{
  "d_model": 224,
  "experts_per_token": 4,
  "router_score": "sigmoid",
  "n_groups": 4,
  "vocab_size": 16384,
  "lr": 0.00255,
  "grad_clip": 1.0,
  "batch_tokens": 131072
}
Below are experts of layer 8 (counted from 0) of a mixture-of-experts language model. Rows are named router (the router's row for the expert) and show model dimensions 0-223. Each number is 128 + 24 x the weight over its row's rms, rounded and kept within 0 to 255. Numbers have three digits each.
After each expert's rows: a language model's description of what the expert responds to. This comes from a sample of Wikipedia text that the model never trained on.

# expert 52
router:095122120163152090121164078157130155106174112170126138113139163158148118113080126131116133148181119152112112137050137141141106125129155154119161124133107102129146135110097115109138116112094132109128141142086127163164146133112087136124157181154143105150143107109124104118105136177122145088106135150138092130097098143142085141127147145189158145172092111153146154178124146136129140128139122122105135110096138114187122134139153117150109116106136135090114105078130141161080164129158105104100158090095098146136108130104116132134120117121097080149139110120135131110117099140104120129140144142111135087115176111093124158133135130077086114128125115128131131147127141166085134127112
It responds to: Capital K starting a word after comma, dash or of (Kansas, KY, Kings County), plus line breaks ending items in dash lists.

# expert 15
router:145115142135149108134161087147129127140172125119133172074171094149123142127130113114135118129159103164169106122104125126103093144131172161130123125113103122123092109129138157160137107152113134114155114199131120146184140137151123155122136159099132057181131163138145122129105138149125181106099131148120127125089158155169138109127161168130169147140120126162152126178113149110119127121128099135118139097119136120139142105117155086184140151103117165109122180072123127145125157114180071127122146120118096109104134136146150100108119132174120086157127113127127117149128097123107151131119114120137140157164153109141094152124142137101097142145120153118124087141108147155129127152081
It responds to: Nouns and verbs about voting, backing or opposing, often in election text, such as support, opposition, votes, seats, result, concern.

# expert 22
router:151127156136127110121147124153156128153160158177111120098153159181107110094123132121102123138137119145124141136086129127101110090110161157134168147107130113138102096135119099111139167114113157107110161173156168132128117110097073137125113165117141080163137152064127130100097150117138179123108145166121148142121122135133122121126155134140136152171137142133106170166119144140129104136091113109146122090088108088135134074169123130162129089081111174136121132085094143161099126120146091138143159105134120125109106137133097142108126150123118095122147144168140127122146118139099149128171107143129114087111128092104100162165083106115123139137129098093108112147095154122074102113120
It responds to: Word pieces such as or, cor, le, ple, cre inside longer words and names, e.g. Corolla, incorrectly, Pleas, Avigdor, coleopsis.

# expert 26
router:086141102137128119136152114140114155137153142151126132118126122103148171148088114146148130129118062123151099109057105130114111133130159142108128109118139133114121125096084134128119113106134108094139138147143145139153116149148097168123169140117112074166160128100146141120129104118132130129108126134121110137083109116123115114103148143137150152142120111150143136190120163137142149127120097128106106134103186120122113104153142084213130093117156208145124124104113126140147159148200078158087127142106136114111124172102136115123136163122131086100136140109100120151127076145124138109163135121109118116117137094132119101127126118079118127139161173120090137125137130133147125132064
It responds to: Cells in sports and election tables: position codes MF, FW, DF, GK, country codes, scores, digits, and units like m or kg.

# expert 3
router:144112117151162103106128096148115144156169152160125137093118140145155130127121114128108131146121075134115120136101139120121089124143165169125132138147124147121092150098117112129086143113127110081169141154130126154125118136130105181125148189128127087175128106117132105122129150141147170127105122154094142128131132137156106120081171173143175178136083085131155135171092153125128128133129103139107145136090158122131128114110165097164116105103092200119123145083094144128124172125151125124124138118114121143146125181142155143086124114125108076129137124127092157105133079107091138141159141142104112145133151088146113125096135153111077112147124141111120123109109074138109159141105
It responds to: Cell values in wiki tables, mostly numbers, pipe separators and status words, such as Yes, Active, Report, 500, Boxscore.

# expert 54
router:133091114122139095091131126163136137127147163129152150129132125127150136124099112155102132156130104128134153122089116132120129106128166121111142137166147136144118123116114119146062115112102110086121125152141144164119101116123081178138164170149134065132115132092125129099119077169165162118109155142077126112077140146151078134107164147149143137142117110120175115152115113132120136152145106116119139117136115101133126143165134073209157103092137145092122139089120147149103162142140107137127148132124121141132130156129099109111138121148116076104112131117156129133151104168117172116168144129128118128105154077128084152141116121111077107149090199143130125109101097144126133138131
It responds to: Consonant-vowel syllables like ah, ak, ab inside Turkish, Arabic, South Asian names and words, such as Şahin, Mahmod, Şahdağ.

# expert 32
router:101120133138144129074127094136117146146127122148115152104138149147157149112119117126132105126144108160133122093113131102129098096109131180143140122147104145120107137110124150182117126126140133108135139159135145172159090146093119161106134185109138088164138124120126112123096144161129147129092132147110117118109137118106110138113180168148144152148100123130151161160065130131136152129121091111119142136101173127165115123129130098173134119066119161114108140123108140134097188112162096170118174110105125117130100209144128113105112123110098096119150112095129170121132086172063154124173172139120119134119133110130098176123124111130107156113151155126129123128126122126157112118080
It responds to: Abstract or topical nouns and adjectives in prose, often after of, a or 's, such as life, career, peace, freedom, political, talent.

# expert 36
router:118127097146139127127140089187125126141210151119134120087121115124133109135105143133118102138144104144130143072110129126109107133158157150076126159103120154166084134103092117130099123143098095103099164130104116186109094136122125163142165141131138106169142144100088143108120109156124155113101150136129111110099156144119113093117137148151179126157134122153135138165114163130133142168116139140148137122149171096146123113164147113184144108103098160136098089106118138127082134148177091139131152106121121119134123146109145147130146124141093064114119126180129143117141115130060138141172141146135146122136145115138117164089128158091127170171133138096111143126127138140105140117134
It responds to: City, state and province names or their pieces, mostly in the US and Canada, such as Columbia, Evanston, Eugene, New York City.

# expert 53
router:133103100140158123112115094148147153173138141147126123108130133166168132115128115097112076129159140132137106118088113123117126124104120135126122127158131157160118124140112134117096147126125148094136146164104133180123147163099106174100129150122174146215146127145116096129095119157100146104117108158130136108082090134137127137118119186155115131126107090172144134139113145113110154140079111149122112133131164127160134097139116121165143092059097159102145110114105143111122150085142135172065138122149095078124119147123113113099165113127104121152135087121172138137142103144126149133125130151128088094168155116110089136113112147128129103132146158110165122099097108169125150142114
It responds to: Tokens for the letter V or v at word starts, especially names after table pipes, such as Vladislav, Von, Hudiksvall.

# expert 43
router:121103125151164102125126117143124135148140147140127124118152125107144119126103121129107117156148090153103118098078113136110104147114146171113127096163119117082149124116111157132125151078088099127153140177100176173168142170117114142165151183133140077168114143133117132117089132153118157124083125149124146088095169104141105147111165153166151111135140108136128151149120130128174155117114124132097148114153141123151159152119156130175107141102118158116115109097129142134133144161148124159106141139130100109120107115129121155134112115130113110145116087110116165107117079155057131156146173147094092144099172075097142146130156156143136132107143181116099118107105096135135118094132
It responds to: Single-letter word starts like Y, W, y, z, especially yield and yak, plus tokens in species infoboxes and election tables.

# expert 31
router:149112129126133124106097093150143157138156150136131126106111153133158117095093132098129088161134101140089121116087120100126126106186123163166125110183111171153102118097108152145110109127121118104102127185103145149129127148101110176124159158151118125146146141125132122121124130128138162128117152156112155129113103149155094167115180146137133158144115122132144179181132153137143137153103101141128143125088133123140145147162157124166154138102119196130094142106141156119101170105141103135112139136118135118132102154109146138102151088130087091125107153126142140120148128146104105169161170173101079130116163077157118156151102125133091136134124146167115141138071106127141133107085
It responds to: Words in film, TV and music filmographies, discographies and award names, such as Outstanding, Studio albums, Television film, Series.

# expert 33
router:123121118095147103123105104187135159136144157152147136116132164151125112130082145115140147121109114143136135106115130139087134097140141169099156109157144140150129095102102129148118130110116110063117128163113124160141129135119108164129152164128140079164162130119137136116089139142104143097120140169158130137091112127142094132095157151134153129142095108130173154152123148142160156168139121131112165155131136119136159124144130154200146155087118159104123122103119130168099143102150078154082177099106124098102103172110134132110131092129081062129102096135140129115160131165080149130145141138133129127080118096143072143147118145120128161108127136127099132136105129122076114141122
It responds to: Name pieces inside tournament, competition or award names and sports tables, such as Performance, Cricket, Junior, Soccer, Toray Pan Pacific Open.

# expert 6
router:117096104147134093122117117178110120115141140129142146136144113139140122086107102145114149134132100133142106099072124100111112117119142136117150095177133117131150127100124118139109119110085126083142130158126101128124113145172109167173125166119157114163135131105122131107142125151135143170127116161151108131094139097123126100057139137165174138127075134142170112157153151166134163169089124142105103161119106082151131137152121118207097105117106216114107116094133143157133177131172162129133151091149109143131120150124117122114152141119122082129125110127132145106135094159092145124178136115152128135131127105111113128122171115119107116138143150126099150126097156125136120089097
It responds to: Country names, headings and fields in athlete biographies and sports tables, such as Republic of Ireland, footballer who, International career.

# expert 37
router:111110092126141116098120116125130095169131137155149145133143137178127152115082100149119131121166120130123130113104109114118113140152124154149123156131119103150127139109144127128113128130134123085155133154129144185134158155091135142088141184151156105190160119118124150118120088149089152124104097144098123120091132145094082094137154159173126141145090121114156159117112116175135137163075123132110128128088159134135124102152158100143156126082138216116111104139102153132094155151161130137130153085121107121144134125121150130153108122139134112099163124139108119123137138132098128133130137179114089102133151089087113143120112111083139103131153169135119106139080149114077093159103
It responds to: Possessive 's and possessive pronouns his, her, their, its, often after a preposition, such as Morgan's contract, on his speed.

# expert 14
router:145123086141124141109117091155135172150168155122085143112133141129145130109107121099129118075129110127155115120112113125115124102121153161080149114131099110143122112091123147117153122079127116100134146166122151172151090108134141149115157154142141103149163112131144105096097135158091158104080145164143147112145138145152114142120162147147161124152101109133142173167113165159147132136138132127158165123138166123130113103144126114172150135095114192117129123113105170139090160158152083134078163127122094117147097186131141113149097117113140063120157113158086138128116103145097112146152146139113104139103132100125108130121120177121102154125131125136097138120087129088150133148077
It responds to: Words inside names of public bodies, agencies and laws, such as Health, Research, Development, Security, following National, Public or State and preceding Association or Council.

# expert 0
router:153089119130139116124158137151121157150129151101132132095124141150195143115133103154120122132140068110161134094091138115122089124136157142125116132141137108104135154103135122145093125126108127117139167128127136196146099138118094154121166158147157064146146158118109157102104099133153146122078093120113116157102129120132087091121119140151144127178088133118129118160100127126142140151118112111108133142077134118145138136125108114168107117119139144113123131108117123170108211116163117140098137127111119091123095173131119117086157089116109083137105102145084129108155108162070151130172171137159150138104145117121105147142124097108126131134129148118107141140053144123123143140107
It responds to: Vowel pieces inside foreign personal names, often umlauts or accented letters mid-word, such as Strä-sser, Dupl-ou-is, Yuen W-oo-ping.

# expert 4
router:099126131159147106107117096155122163137154149132141126109124162169132127114116130150129134119139083198122116108083139131079119089169148174109126136140148123142097136112074115153128133099111100101126139168114160149120100147130072142073150151139129099162134132092109097120129136137102148131092116141101102090100146133119101137119164126192141137171123094107142150135128143151123157146120096101132152130106154133139114121137132096152132132077149149101123100138100143142087158120159132121114155118133111103161096172140086100136131135149094085160124114147104126104137096128092131092154170195107142112139139110115102146141126157075094114144126121156134114104103108116136160129101
It responds to: Word-initial prefix pieces starting a split word, mostly In/in (Inaugural, Inner, inoperable), also pro, con, Ex, U. in U.S.

# expert 46
router:116137120114137089117122115131132131120133130128128107118102119164183137134140139107135096155139117122140128118076133140110095136146136134114107150143138148135145139117103146114130132120153149079126123165109119158166114111145109155137145177131140094178169125095121143090085102122106159126157151162125149106102123136148101101137180173147152163172121112157117138136130121137146143125120133132090111111110166109154119111146153131212099148100116206112103085125127104148122151143164064158117145111107165152109135141128137162097131100161128098130169142110096102120125143131111107115192114169126105127131112100143095116103125141102131121161143172087114112163086127167120113114100
It responds to: Last three digits of years after a leading 1 or 2 in tables and charts (2020 census, 1970, Chart 2011), plus other table cells.

# expert 12
router:123119125105153110110125104171114140166152131120126118121117142154173128118127100111121121133142072188082146128097110145114121146173166188133117099144147129146097133122090139145132111136088135089104133197124152148158102154120117159098172166128133100161138141151134111094109116162113132105096108139084103119101145108149120147099157172145165156163108134144127153159113144157146138139145101149113122061101153088182126108129148115160122106094107153098118102126124146126089145115147102153107157148144111149104121141139106121130108127119068108103167134142120123134161131100093153115175150167114105124110125085153106147132124160109111109140137118124141149118113120126103147135093
It responds to: Word-initial B or D pieces, infobox colons after field names, and legal section parentheses, such as Status:, 501(c), "B.

# expert 20
router:130100119144125092106121102160139117150142121153147073092124145168165135130092129135141099124147116122107121095104130100096122110157112157109157120131109121131100130117097143155142134160113110091135131174102124177137133112127113168117152156120128067158121129112134132130122093133111194122101111142118092131094135114173113131122136137147155164154084106157172146164075124120111144135106110127099128117120149125139113151147150123174137076090119172138109119108123163143102164100174109169128169138135119101121063162126121134115134095125080090114126122135105119137133095160062155140128173134099116112076149111118127155119149133132124144124122171117129120157114113142130149151086
It responds to: Sentence-opening "This"/"this" and narrative connectors after a subject pronoun, such as also, went on to, continued to, began to, he then.

# expert 47
router:131130100136169103122121098144117132160164138134096116103094129144146115112095135086132087149141101117122106110091116129077099112132154127132125115148112134123114119115103114150129115124141129132142136152138146137170168145141091190121160159105147082177139145127122145140109112128085170130108122150122134127142122153139091113114146161141162133158096119145166143155113142158129172155102124160154125099114158119170120086114129108178167092098092199080133135110119121140153152136163105198144158149139123111131125156139134134087142089107104130119140124127124147119163079161071153126132128148112096101108108122105096140126135134125111140157134169163122096117109121109086098093114
It responds to: Closing brackets ending a parenthetical number, place or note, plus closing quotes and table pipes, such as (2011), (hardcover), 55.0).

# expert 13
router:112127130119145121120149072122148144121138135121128106136127156129149136148101119166146136113138105155113099164095114124093119120152128136108176100126125084163122122122141129190109134085112109096156151147129155151164104163139113154107182168131106097145159149092121122112101112170103158130124133122110104082110137168127103139099164131168140128164103134145118116168102127130127155168149124125144145118114140111148150087112165128176104127109130162131104155100101175121053155164131099161138171085110134126138093147143137160097072150114124121110145102120122111120166122136084109122155146128102140137109121093154085143159145119077108114146124119114123168128138125102155108165119
It responds to: Adjectives and prefixes of level, size or position, often before a hyphen or compound, such as high schools, subcontinent, middle, short-sighted.

# expert 62
router:148091125134121123154131100177117137133186164137104161057136146135133122128120128145131125121136133125106148117085172118146130137135150126105079120126099132113111126104085135157160129148094098072153166145115123169151093175117096160099167149121170080149160113085124139097118104153131134128126128165112094129101130140132094102107182164137138125153082104106149160147117124157127156147162122139119117101140157107133177107143124113163109103110100144128118111100127133122109180129149109130109142137118107124140118149104140120097112109112134077137147121153142129131128128142069152122164164172121119106124187086153113176119135103086102133128124127102130117115101132132093119133100
It responds to: Word pieces inside surnames, especially at the start of bibliography entries or author credits, such as Fenn-ell, W-right, L-ew-is, Campan-ari.

# expert 1
router:152157160115095117150150085160111174196164139128141151102159132161144120124134119118171093160162105157149127100096108117115098118143144156079142121137114124109134143108093146124112142154113100125172124155112118169128146134097093155132162201093131106184154162098166146101108138144113163113111140133123085109144141126150141120123167146153168121131102105129120160165132133152168172148122089166136121126105123106157146107127125112198142137080143181100139143142137129158119147118147119142115128111132149128152100118130113150123134138166119057132150140151108125108136115111093132119132128179120117124113143123132145158119121165115153111146107131112099102118131101120127114140086
It responds to: The leading 1 or 2 of a four-digit year, after dashes, commas or "in" in career lists, tables and prose, such as 2013–19, 1919.

# expert 40
router:134093160105095129123104101130121148171161123154137107120161145144188087109096110142152134148121088141107134119058129112145111127126127131145123105142123151173122110121145099141127121132112126062112195182109150167119115114121139140111157131124149088172175117143098110144157134150159174094105132156102146120127125144139120129162157148155150129175116115133129142141068137120139140161111118137091126118136127089200104123115107081186132121109108163128117131109094141145102165134137101174095156148126111126136115154115107147147133126140123111142169161121130128147142146097116109152175161138130093137112159094101079131153127134134111105149138129145131147143134159144154130139131
It responds to: Raw byte pieces of Thai, Chinese, Japanese, Greek and Cyrillic text, mostly inside native-script names placed beside English ones.

# expert 41
router:125131091152127081116116120170135132129151143128137097132143110160112133121118127118158121116161089147137144149039100138108109123157093162151120142140099178123100107101096098119102125126092146127139160185118137167181148118136095181128158142097167079124141143154113128107110126150115143129110158160147113097101124130132122099136131145130142101135063111180154134140110128108155137135138109105109161127145157095178149137160138106129089134107088193134129130140128127131140144122137129154098131146136128122143118167142100133148120131121147096141102101165099149138123097171107105150148147165102124169132146073105122180115120129095096117153139158134115112147096106143155114120125
It responds to: Double line breaks after a sentence or list, just before a heading or new paragraph, plus heading equals signs.

# expert 50
router:156101108162134135144149106144131131138149127158171143122125112163108094097114107105138118145105095187099123144103125115113085116141139116111101088152112128114107148139104150156126128118143108071138134169097128154121119119111125160083150170114186100146157155124120102100106146153126175082149146158157118097124121149116080113155128142129143142160112113110131104140110103143146139141129103112091181106092152059161152086140175154145133103095124167125094118119082108154133153095153110134137134135122083139113107145122126129123128121120124111122142098138126156131149106161109156121205129134129065129110156095115112131155147115131096123154132153106095121138096139108097124153115
It responds to: The preposition "at" or "at the" marking place, time or value, plus near and reach, such as at around 18.8, at least.